Below are experts of layer 9 (counted from 0) of a mixture-of-experts language model. Rows are named router (the router's row for the expert) and show model dimensions 0-191. Each number is 50 + 15 x the weight over its row's rms, rounded and kept within 0 to 99.
After each expert's rows: a language model's description of what the expert responds to. This comes from a sample of Wikipedia text that the model never trained on.

# expert 29
router:45 34 48 33 39 77 65 47 66 62 73 69 52 70 37 48 51 67 37 62 46 66 69 28 65 35 52 35 66 48 56 50 39 72 67 43 67 38 49 28 42 29 34 57 53 21 54 33 67 51 62 53 49 83 70 35 57 48 58 25 69 75 43 41 36 48 37 39 70 22 65 66 32 63 69 56 63 51 46 44 59 60 54 62 66 64 33 23 27 46 34 39 51 49 57 29 62 52 60 55 89 52 67 71 52 30 57 73 45 33 56 53 44 68 66 54 40 50 25 30 81 64 64 61 64 66 35 64 29 47 42 58 53 55 30 77 54 56 75 49 44 59 41 47 26 41 33 47 58 41 23 43 26 26 33 33 63 29 75 57 44 25 24 83 37 70 52 63 74 56 59 52 55 52 51 27 55 33 64 41 52 50 63 61 33 44 42 46 30 77 45 34
Description: Number pieces and measurement units in tables, infoboxes and statistics, such as km, ft, ^{2}, digit groups in times, votes and densities.

# expert 22
router:44 75 82 65 53 55 47 33 47 38 40 28 60 53 68 60 52 54 53 49 43 36 42 57 46 59 44 63 56 55 68 62 65 78 45 57 37 45 30 69 54 30 31 58 38 51 55 56 38 29 65 40 39 55 62 52 42 58 29 52 51 45 68 12 48 44 45 49 61 41 33 25 57 30 24 42 60 41 30 45 52 67 78 54 53 75 34 42 61 45 41 86 32 39 68 67 59 71 40 44 49 73 38 37 33 72 44 56 80 36 71 58 27 57 74 31 44 59 42 64 33 40 43 52 16 29 24 30 56 72 64 36 65 45 61 33 50 13 34 62 62 51 45 36 80 45 65 40 24 57 36 33 53 68 35 41 59 23 43 35 64 71 46 38 65 63 61 68 20 27 74 65 54 38 38 45 57 71 47 70 55 61 21 25 35 42 45 44 47 45 68 46
Description: Capitalized words opening media, award and organization names, e.g. film, television, Best British, American, Eurovision, Showtime.

# expert 5
router:70 27 50 67 37 66 50 49 41 71 33 33 75 34 31 26 46 32 56 40 51 59 59 22 66 47 08 67 51 39 49 34 37 76 33 39 77 25 52 45 32 61 46 61 70 63 42 64 42 66 56 43 67 53 45 37 60 67 32 73 30 63 62 32 67 35 60 44 45 56 64 48 32 62 47 71 48 60 53 64 53 79 69 60 67 79 53 44 30 64 56 73 48 51 43 59 44 38 36 51 54 25 73 51 43 75 44 27 58 36 60 52 52 68 63 61 44 54 38 59 46 35 49 51 56 55 66 50 73 34 30 30 45 45 50 48 28 67 60 32 62 43 70 59 44 39 40 45 32 56 37 52 71 21 45 48 40 86 50 55 68 50 35 29 59 31 53 20 56 47 36 57 58 62 43 65 64 72 52 74 72 63 27 20 53 11 59 59 25 75 66 42
Description: Month names in dates and colons after infobox field names like Established: or Released:, plus pipes in filmography and sports tables.

# expert 27
router:30 23 42 38 27 46 75 64 57 42 66 65 53 45 42 67 23 43 54 47 42 37 70 38 58 32 42 48 62 60 40 38 37 34 68 35 43 49 38 64 39 36 18 29 56 67 63 47 64 25 64 41 62 50 56 56 70 71 66 27 67 37 61 55 56 40 43 38 46 08 59 69 40 63 34 36 41 56 66 40 56 71 73 50 51 61 40 27 37 47 71 38 55 68 73 65 28 55 60 46 66 44 76 45 52 34 76 63 48 34 41 36 62 72 85 32 49 64 68 45 80 64 70 57 61 68 74 53 48 58 24 51 25 38 58 55 43 54 32 77 53 35 64 53 67 46 39 67 35 65 33 42 52 37 34 61 44 63 62 30 47 28 69 50 49 48 60 46 69 82 31 38 46 22 41 38 46 54 75 26 83 34 67 30 48 59 34 37 41 60 57 52
Description: Tokens inside LaTeX formulas, chemical strings, cuneiform, runes and phonetic transcriptions, such as \sigma, \nabla, underscores, odd byte pieces.

# expert 2
router:74 56 36 66 72 39 38 55 68 32 78 47 15 57 21 41 56 49 20 67 47 66 40 64 42 64 75 56 37 67 37 55 21 59 78 58 72 41 56 41 36 50 34 30 65 50 50 64 47 58 70 70 54 51 40 30 49 47 55 50 48 56 75 20 64 33 52 56 26 70 41 91 54 56 44 55 56 48 43 82 66 58 55 62 36 40 27 58 39 32 67 58 70 29 41 40 45 64 29 32 72 34 32 39 58 29 44 31 25 73 40 43 19 38 45 64 34 53 61 35 43 66 36 48 73 42 65 57 54 49 61 46 49 42 69 62 44 50 71 45 36 42 63 74 42 48 56 52 53 29 41 72 66 45 77 76 33 48 45 85 36 53 34 63 58 27 44 61 47 56 33 50 44 26 49 38 35 58 38 44 30 69 80 52 40 78 45 61 55 52 59 49
Description: Verb stems, inflected verbs and their particles or suffixes in narrative prose, e.g. served, played, won, picks up, climbs.

# expert 36
router:61 42 40 73 53 69 59 57 66 31 66 41 54 33 54 44 52 56 21 47 43 36 54 51 50 49 54 46 28 31 64 33 19 72 75 48 34 41 67 55 54 23 29 39 39 32 52 59 53 74 47 74 17 35 49 47 37 50 71 45 51 51 54 32 32 45 76 73 28 54 34 56 72 72 61 44 59 52 60 72 74 27 74 76 36 20 33 64 41 52 50 66 68 61 62 39 30 45 50 45 46 64 53 54 35 53 59 45 35 32 58 54 61 45 75 27 29 50 57 53 44 53 38 41 64 57 70 62 48 61 37 70 00 37 50 36 85 55 70 67 42 40 45 49 57 49 53 50 37 36 68 56 63 52 57 49 47 38 40 59 53 65 39 41 62 51 46 55 61 31 55 52 22 77 55 31 73 38 17 50 52 71 71 91 49 42 58 49 47 53 48 51
Description: Abstract nouns and verbs after the, his, or to in prose, such as desire, frustration, arrival, support, power, produce.

# expert 39
router:68 48 34 68 49 44 47 24 61 32 53 71 28 69 78 40 53 42 40 57 35 55 48 44 34 27 64 41 25 51 65 54 41 23 45 64 60 29 70 62 63 67 45 39 62 49 57 44 63 45 60 76 23 43 43 44 36 34 52 47 52 65 58 47 47 37 85 82 44 39 44 42 61 64 64 46 59 32 54 43 85 34 58 53 48 31 58 55 48 40 64 59 56 39 41 47 30 45 44 46 23 35 45 58 44 41 77 42 62 38 46 52 33 45 76 43 52 75 42 79 54 54 32 57 65 42 50 59 34 59 60 40 13 51 61 51 66 33 68 52 45 41 54 78 47 52 10 47 69 53 42 88 67 65 68 63 26 40 39 66 53 50 74 81 43 68 37 52 45 31 63 54 52 71 50 43 45 32 49 25 47 46 67 77 58 29 48 03 22 68 60 44
Description: Common nouns ending noun phrases, often institutions or places, such as facilities, sites, venue, Museum, Department, team, education.

# expert 18
router:34 39 73 55 64 40 42 34 57 49 51 52 50 55 80 25 34 75 55 47 53 54 13 18 72 25 36 48 25 53 19 55 53 52 33 64 66 52 25 60 49 45 62 24 54 38 37 69 54 35 56 33 52 75 75 42 82 60 74 64 44 63 52 37 63 53 56 52 55 37 51 42 68 63 34 61 56 42 52 41 55 55 74 66 53 64 22 32 49 35 39 76 53 22 68 62 55 28 53 45 38 38 76 37 59 49 47 50 60 52 28 55 42 60 47 58 56 61 30 79 33 66 52 71 33 43 25 56 34 75 74 40 57 63 41 37 31 50 58 48 43 43 34 57 45 72 81 41 42 59 32 47 69 63 34 23 55 44 33 53 58 33 68 76 56 80 59 31 33 35 59 45 76 42 64 52 63 42 55 59 63 44 47 80 57 23 45 37 30 57 74 32
Description: Country, continent and institution words ending a phrase, plus years and numbers, e.g. United States, North Africa, 1909, World Cup.

# expert 11
router:42 19 34 36 57 73 53 47 17 71 34 41 77 59 26 60 63 57 66 53 56 75 56 55 38 63 45 41 53 36 48 35 73 46 36 54 54 62 61 26 44 52 87 71 48 65 43 34 48 55 51 49 54 72 37 41 61 49 58 50 53 62 53 70 48 72 49 39 68 51 36 43 34 49 37 56 31 50 51 33 57 80 07 06 59 52 80 43 55 39 26 39 41 49 47 65 55 58 35 68 78 72 43 37 61 34 44 10 33 62 59 55 60 43 29 77 63 51 45 32 76 44 46 33 53 43 39 39 60 44 49 54 63 65 46 32 55 34 32 37 67 34 23 27 30 66 44 77 65 35 46 38 40 32 62 56 54 69 67 70 50 55 34 68 32 46 35 50 57 66 52 44 73 43 31 89 44 46 62 53 55 66 68 47 60 64 40 56 68 45 40 63
Description: Commas between place names and in titles (Johnson City, Blanco County; Cavendish, 4th Duke), table pipes, and connectives like and, at, in.

# expert 17
router:61 33 40 34 39 35 49 57 59 35 50 70 68 43 45 12 72 56 55 41 28 41 24 39 65 33 32 41 60 41 49 59 25 63 49 55 48 27 58 47 27 47 46 61 37 42 78 27 42 58 55 60 62 51 53 67 21 62 66 25 66 26 60 47 36 49 60 35 49 54 65 41 38 91 53 83 63 18 70 09 78 42 39 39 32 55 42 74 51 56 60 39 65 71 56 58 34 52 25 46 41 56 45 48 54 22 52 58 64 57 47 57 17 52 54 45 42 64 43 34 50 52 72 67 56 54 40 36 32 43 77 47 61 62 63 49 65 60 32 48 42 55 53 67 76 48 37 57 75 70 62 38 31 71 60 65 56 64 68 89 61 65 51 33 55 39 41 55 62 65 33 45 22 69 63 60 59 66 59 66 43 26 57 42 32 66 58 48 63 67 30 54
Description: Line breaks before list items, section headings and infobox fields, plus heading markers == and words like See, Won, Succeeded.

# expert 13
router:62 35 29 49 25 70 24 53 35 71 55 67 46 60 31 33 46 55 33 24 13 77 49 39 69 54 47 68 70 40 61 62 62 29 51 47 56 31 32 39 39 29 43 67 49 67 31 26 37 47 50 52 33 59 47 45 58 59 56 05 46 37 51 49 27 45 79 64 67 71 70 51 39 47 78 65 36 51 57 37 59 74 39 47 46 51 31 64 61 42 56 50 60 67 51 26 67 43 66 65 39 35 32 35 48 28 40 65 60 34 54 46 38 78 64 61 64 37 55 24 38 53 57 52 62 45 80 44 35 77 64 60 52 74 45 40 78 55 71 89 30 73 63 74 44 44 20 26 62 58 50 72 43 48 50 63 45 37 67 62 50 60 70 61 54 44 37 29 58 53 35 76 36 61 51 61 55 48 65 63 33 46 52 79 40 44 48 32 40 52 57 33
Description: Line breaks ending Markdown table header rows, separator rows like |---|---|, and header cells such as Name, Date, Votes, Nominated.

# expert 41
router:64 51 56 70 69 50 43 78 52 36 42 23 62 36 00 52 32 45 56 56 59 57 52 54 49 37 55 56 48 65 17 43 28 69 57 58 69 26 58 50 52 42 55 51 53 70 45 63 36 67 56 68 61 52 50 50 50 56 81 46 33 44 58 39 78 49 47 56 49 44 52 85 49 45 17 48 32 56 30 80 43 58 66 50 54 41 54 52 48 25 78 72 43 31 54 38 59 43 27 63 66 50 65 28 61 37 63 34 10 59 35 65 35 29 54 59 42 52 58 42 24 79 39 32 70 34 70 51 59 58 25 62 40 44 58 36 48 56 68 65 49 53 58 46 36 64 71 36 42 38 49 53 60 45 24 72 45 48 55 81 36 38 30 72 68 48 56 37 70 54 36 56 37 43 43 37 35 36 16 23 62 81 79 26 47 51 45 64 43 30 45 46
Description: Reporting verbs, conjunctions and clause openers in narrative prose, such as said, believed, that, when, because, after, announced.

# expert 25
router:50 66 47 76 80 33 48 56 74 48 55 24 31 52 61 60 43 56 18 31 78 36 75 44 51 41 62 39 56 71 16 56 50 59 56 55 31 43 38 67 61 46 63 31 47 32 42 53 55 67 29 34 28 25 62 63 56 30 58 75 40 35 34 64 26 35 36 32 46 40 66 61 66 46 67 52 50 33 62 72 57 26 27 77 46 54 19 66 54 71 57 25 60 59 55 45 58 37 60 70 73 59 43 67 13 47 64 41 64 46 64 69 54 50 66 22 27 36 50 80 62 46 30 39 29 49 48 44 55 74 37 36 59 21 42 71 70 57 32 50 30 35 55 61 39 41 63 51 39 62 63 34 59 77 59 61 41 35 51 41 50 53 53 41 53 49 70 47 40 52 61 23 43 61 82 69 47 55 48 44 20 44 31 67 59 51 59 38 66 52 47 31
Description: Short word pieces inside or at the start of split words, often prefixes like re, co, pro, bro, com, and foreign-language fragments.

# expert 15
router:41 63 59 68 60 46 42 59 66 56 62 29 41 76 56 74 44 30 48 36 44 39 77 44 61 68 45 47 36 44 30 37 41 22 58 41 48 43 47 41 60 92 62 50 39 23 35 49 42 52 64 23 30 21 45 66 61 60 71 53 64 33 26 50 28 43 30 58 48 46 71 54 38 58 46 56 41 58 56 65 56 37 12 60 39 36 35 38 49 23 50 41 72 80 98 57 47 31 61 76 64 67 49 76 51 46 70 59 34 47 46 64 58 38 32 14 65 54 60 60 41 73 39 27 54 39 50 47 60 59 32 47 63 31 53 55 56 61 25 44 25 38 51 39 62 46 49 46 63 42 37 81 48 73 40 58 58 31 40 32 44 46 43 52 65 76 75 52 55 49 46 70 26 35 72 27 52 52 28 58 55 33 40 22 62 69 69 59 40 50 44 42
Description: Subject pronouns starting a clause, such as he, it, they, she, and the verb right after them, such as is, was, can.

# expert 20
router:59 50 32 15 53 44 36 37 37 75 42 51 26 77 76 51 67 72 57 68 60 43 28 23 37 61 53 44 71 62 52 70 59 65 53 52 59 44 64 54 25 30 40 20 64 44 49 24 62 68 61 56 25 42 61 29 25 45 46 66 54 76 58 39 61 45 58 63 38 45 67 36 44 33 48 66 48 20 49 26 57 60 51 73 37 39 57 50 30 48 74 76 72 45 40 47 60 57 35 17 52 46 42 37 42 42 49 43 65 49 54 26 09 43 74 49 56 45 42 50 60 38 57 71 56 24 33 60 38 71 72 50 57 69 45 62 69 38 77 49 39 35 44 57 53 63 32 50 67 26 59 71 53 55 67 64 49 35 62 75 53 58 37 80 34 70 58 25 59 53 36 52 34 70 59 42 61 40 26 54 75 52 43 78 49 44 66 30 48 54 63 35
Description: Label nouns ending a field or heading before a colon, such as Labels, Developer, coordinator, career, Awards, Championships, Genus.

# expert 46
router:47 28 75 34 42 55 36 41 51 38 55 55 46 38 62 34 28 63 53 76 61 43 47 30 59 50 57 47 57 53 52 62 23 61 60 45 37 60 20 42 73 62 34 32 66 61 73 49 66 23 51 48 78 56 77 49 65 61 67 50 46 37 60 55 45 51 18 42 51 35 63 64 45 40 54 45 57 28 30 21 34 40 79 63 83 77 24 49 44 40 73 50 27 31 62 59 59 54 67 49 66 54 95 60 35 36 62 71 71 45 43 36 51 42 83 60 37 55 30 59 58 36 71 67 42 71 38 49 25 43 38 39 67 65 32 52 55 72 60 75 68 37 64 72 50 33 65 27 42 44 45 42 35 48 21 27 63 42 74 44 30 19 52 55 49 53 59 39 63 38 63 55 57 63 43 51 50 28 65 59 66 49 28 29 45 53 43 52 39 52 67 33
Description: Currency signs and first digits, capital letters in abbreviations, byte pieces of non-Latin script, e.g. $1, €, £, GSS.